From a checkpoint of a small mixture-of-experts model trained on Wikipedia: 160 SwiGLU neurons an expert.
Below are experts of layer 6 (counted from 0) of a mixture-of-experts language model. Rows are named gate (a neuron's input weights, with its number), up (a neuron's input weights, with its number) and show model dimensions 0-159. Each number is 50 + 15 x the weight over its row's rms, rounded and kept within 0 to 99.
Before each expert's rows: a language model's description of what the expert responds to. This comes from a sample of Wikipedia text that the model never trained on.

# expert 12
Description: Prepositions introducing a phrase after a verb or noun, such as on December 6, in an operation, during, after, over the region.
gate6:60 60 54 49 52 45 38 56 15 61 33 59 57 48 39 55 40 67 45 52 52 41 67 34 75 74 57 46 88 68 86 70 63 47 35 32 66 56 64 46 36 52 63 65 39 74 56 52 46 42 66 79 45 52 44 44 48 39 66 80 45 64 53 94 62 56 41 57 64 24 34 25 43 44 35 55 55 64 54 38 68 50 59 44 74 55 90 69 35 66 48 59 41 48 33 67 48 31 53 48 80 54 47 44 64 74 51 48 39 75 23 38 76 46 33 40 34 71 34 38 65 18 49 61 36 54 42 45 52 45 43 59 49 65 29 50 47 56 59 51 53 56 49 54 36 49 59 51 41 22 42 46 52 43 78 60 28 25 09 42
up6:44 42 82 74 48 75 91 70 53 65 70 32 49 52 31 21 63 66 46 28 69 44 55 58 59 52 67 60 61 50 43 32 55 54 60 53 93 27 54 88 33 30 44 54 69 23 53 33 54 21 49 35 17 47 51 64 44 63 46 52 29 39 46 75 54 45 36 69 35 31 23 38 57 59 54 45 75 63 69 29 58 38 99 41 64 64 60 40 32 49 38 52 47 60 49 61 58 49 55 49 50 49 59 53 72 73 31 56 43 57 46 42 58 28 51 23 49 50 43 55 59 61 35 58 41 54 20 64 42 22 42 41 35 57 49 49 33 31 53 62 52 53 73 47 51 57 48 51 28 52 28 47 50 59 53 62 39 38 50 37

# expert 10
Description: Articles and possessive determiners starting a noun phrase after a preposition or verb, such as the, a, his, its, their.
gate6:55 61 35 37 67 29 74 54 46 71 59 48 36 55 35 47 31 42 54 42 51 42 56 55 54 58 43 75 54 31 31 33 42 58 60 58 31 44 72 46 56 44 32 49 51 40 61 38 33 21 40 39 27 36 29 36 63 53 43 69 57 64 50 35 52 52 56 72 51 43 55 55 56 43 26 48 62 38 49 66 50 15 84 70 76 57 40 25 53 64 64 70 77 65 43 65 62 31 54 94 63 84 24 53 34 48 30 38 54 53 54 21 61 55 56 30 37 50 20 53 57 25 46 61 37 32 64 09 19 45 44 46 55 64 59 52 57 89 33 38 35 49 48 40 33 48 55 46 43 35 68 27 46 59 42 66 55 59 54 69
up6:45 49 41 53 34 68 69 51 68 55 55 34 73 56 47 40 43 50 46 33 15 42 43 70 62 61 74 40 59 44 42 31 50 35 58 31 16 46 41 39 72 51 60 56 54 55 27 42 46 49 45 59 27 64 51 71 54 53 39 39 63 66 57 47 45 51 18 37 45 50 83 51 54 37 27 63 50 33 53 52 08 52 52 43 70 73 38 24 63 73 35 48 55 67 44 68 69 36 91 73 62 61 21 40 27 54 55 30 50 34 45 52 67 42 53 68 37 54 26 25 35 68 58 50 62 35 27 46 19 37 50 51 73 69 53 53 21 66 76 37 58 65 50 43 37 42 28 40 38 59 58 62 47 74 22 61 53 46 62 43

# expert 0
Description: Linking verbs and conjunctions mid-sentence, mostly is, was, were, be, and, as, also, often after a comma or subject.
gate0:55 43 52 53 52 35 29 41 58 61 34 50 77 46 48 34 61 43 37 41 60 51 55 37 71 54 41 19 90 66 50 33 51 50 47 84 17 63 66 49 72 55 77 46 45 38 43 36 46 30 58 58 89 57 46 62 71 67 42 25 40 50 54 35 38 35 29 16 51 63 65 57 33 47 52 68 26 50 34 43 48 61 27 22 53 37 44 47 58 61 42 49 69 55 72 19 28 63 75 24 53 65 48 51 76 21 34 44 31 26 69 51 36 39 28 38 74 48 47 60 56 72 55 48 45 44 36 57 65 46 48 35 47 63 55 80 55 63 44 33 57 66 50 41 59 29 58 62 69 33 50 68 42 32 34 53 59 30 32 45
up0:69 51 48 65 64 55 70 42 55 71 75 37 39 32 57 31 75 49 43 43 61 23 36 41 67 61 62 53 31 43 26 41 61 54 60 40 49 64 30 60 49 55 40 77 35 50 49 63 68 54 42 37 43 45 37 51 79 52 49 45 14 74 66 65 63 67 68 53 84 56 72 68 31 36 56 58 63 59 42 73 32 36 62 46 28 60 54 47 49 48 21 50 45 59 37 48 27 56 29 61 49 36 63 73 53 45 67 64 63 37 60 45 61 59 62 62 91 23 68 43 59 64 59 59 52 52 51 68 39 65 31 79 65 60 40 58 69 71 36 58 78 33 42 71 80 50 33 32 56 39 58 45 59 70 58 72 53 22 23 51